Weights of a small mixture-of-experts language model, trained from scratch on English Wikipedia.
Experts: a sigmoid router, 16 empty slots to pick.
Below are experts of layer 2 (counted from 0) of a mixture-of-experts language model. Rows are named router (the router's row for the expert) and show model dimensions 0-127. Each number is 500 + 50 x the weight over its row's rms, rounded and kept within 0 to 999. Numbers have three digits each.
After each expert's rows: a language model's description of what the expert responds to; "comes before" lists some tokens at least twice as common just after its tokens as in all text. This comes from a sample of Wikipedia text that the model never trained on. Tokens count by the router's weight.

# expert 7
router:534485495506574585476533412550516454557511559529457472516490553452543476462450424526493510461452472487523429536456429509468553450540439448480568516482519499490496540430506524433537509474467462560571567442459512547473493660451542416521539452524559416414376423495470416509570465481470479409508461487478589533516425433555575470489490529550551500595504469504560414469454428443425530550547
Description: Headings and table pipes. Closing == or === of section headings, table cell separators |, and sentence-final periods before line breaks.
comes before: "\n", "\n\n", " The", " He", " In", " In "

# expert 14
router:475497540531533464427531487528588482475419529436515493380553516475451505532534469482581495514520526539452416536548490529504525582518483515480603551486494502463523535444414474495621557448414489533524488482468457488516516550505511451602470591507410518594468457422424496473392466371564519507494519487517474499376493464571517418529519381452482486522510586476531411440533448548495504482538
Description: Year and number endings. Digit groups finishing years or large numbers in tables and lists, such as 2|015, 2|002, 100,|000, 28,|910.
comes before: "–", ")", ".", " | ", " |", ","

# expert 12
router:449509551435541410523555476480502498490567490608412421360533551446457555527547489433474433498527419540484460493533454464420481466527564453462500531478598499576478544400456531481515427528524478471494483500518562509539466512516534562511516590534602479534484501489473429492424593468567546553450538539562516528385447519493492460498470467416531592457434460571459526482526453574606544523499
Description: Common nouns after determiners. Everyday nouns after the or his, naming products, works, or activities, such as work, album, design, development, release, building.
comes before: ".", " and", " of", " to", " in", " of the"

# expert 28
router:537668464508494470534511483452502501560562471475504401435529543453510482468531633473487496545513516421490478555558490470519514525467488425522469502486518609467486515421527427455480503521487551473553503492500539525463563557492548506566557562509524402507417489447493497432491549530597520401437602538502528541403466455466468490535439487422459455484459621540539537414528468601566541428460
Description: Place and organisation nouns. Nouns for places and groups after the, such as town, village, constituency, district, station, family.
comes before: " of", ".", " of the", ":", " and", ","

# expert 20
router:458554533410524473496508419491393474465382554553464407518492513489522485454544528439471430521520451465415498492475477568494444497467493531506618541486547545483410424462502518465510458520454496531466548469584466496483481517452554424561519578501460489552480396508484477489465585546533503484444519515532465613525520427361521608487471447493497524532442459516553525530648477536457591528571
Description: Table and list separators. Pipe, comma, semicolon and colon separators between numbers in sports stat tables and score lists, such as " | ", "; ", ") | ".
comes before: "1", "2", "0", "3", "4", "5"

# expert 15
router:583491441496488461516470569480415481605542457483497536506441491559502416422452478544484447502399535531594450506472491511397411618561434511511514457470487390492523491484580557565492507528448486444440456474503593479485498461461579464441455515417521439546554615532529478554525460467567468574584419441492434493490471561445475464460502535573464494469525521474496527572498472443438457512415
Description: Numbers in tables. Number tokens, mostly one or two digits, in tables, scores, dates, percentages, and model names, such as 17–3, 27.36%, EG10.
comes before: " | ", ".", ", ", " |", "–", ","

# expert 8
router:489449380523506522506574503568525525521500508498511549452549510559451534479599609477511557463477457451458516457558491455565501496369483528578469609556514594495480593514451498503511465561497464450431536553467437484528464489503533592509475491505491567631449543515556512427417460449473631508482447515474415507535496532467539518566367490386524529551517486497428530493520559540529507512484
Description: Line breaks in lists. Line-break tokens ending bulleted list items, infobox fields or table rows, before the next "- " or "| " line.
comes before: "| ", "-", "|", "The", "- ", "==="

# expert 29
router:553488517448536510507486545560479503499517448570476529482589542511558517427507521453540424538621454426460464497605404557475555563538560481480532535436597551583388381484468450516532500541472442531494529437553476552455493580556576533594490629503500478513405479522505505426474456438510516382401575558522479534442482466489517519512485502501544499504447466490481503450560477543549538484446
Description: Month names in dates. Month names before day numbers or years, such as "June 17–19", "on December 27", "4 October 1988", plus degree signs.
comes before: "2", "1", "–", "3", "6", "19"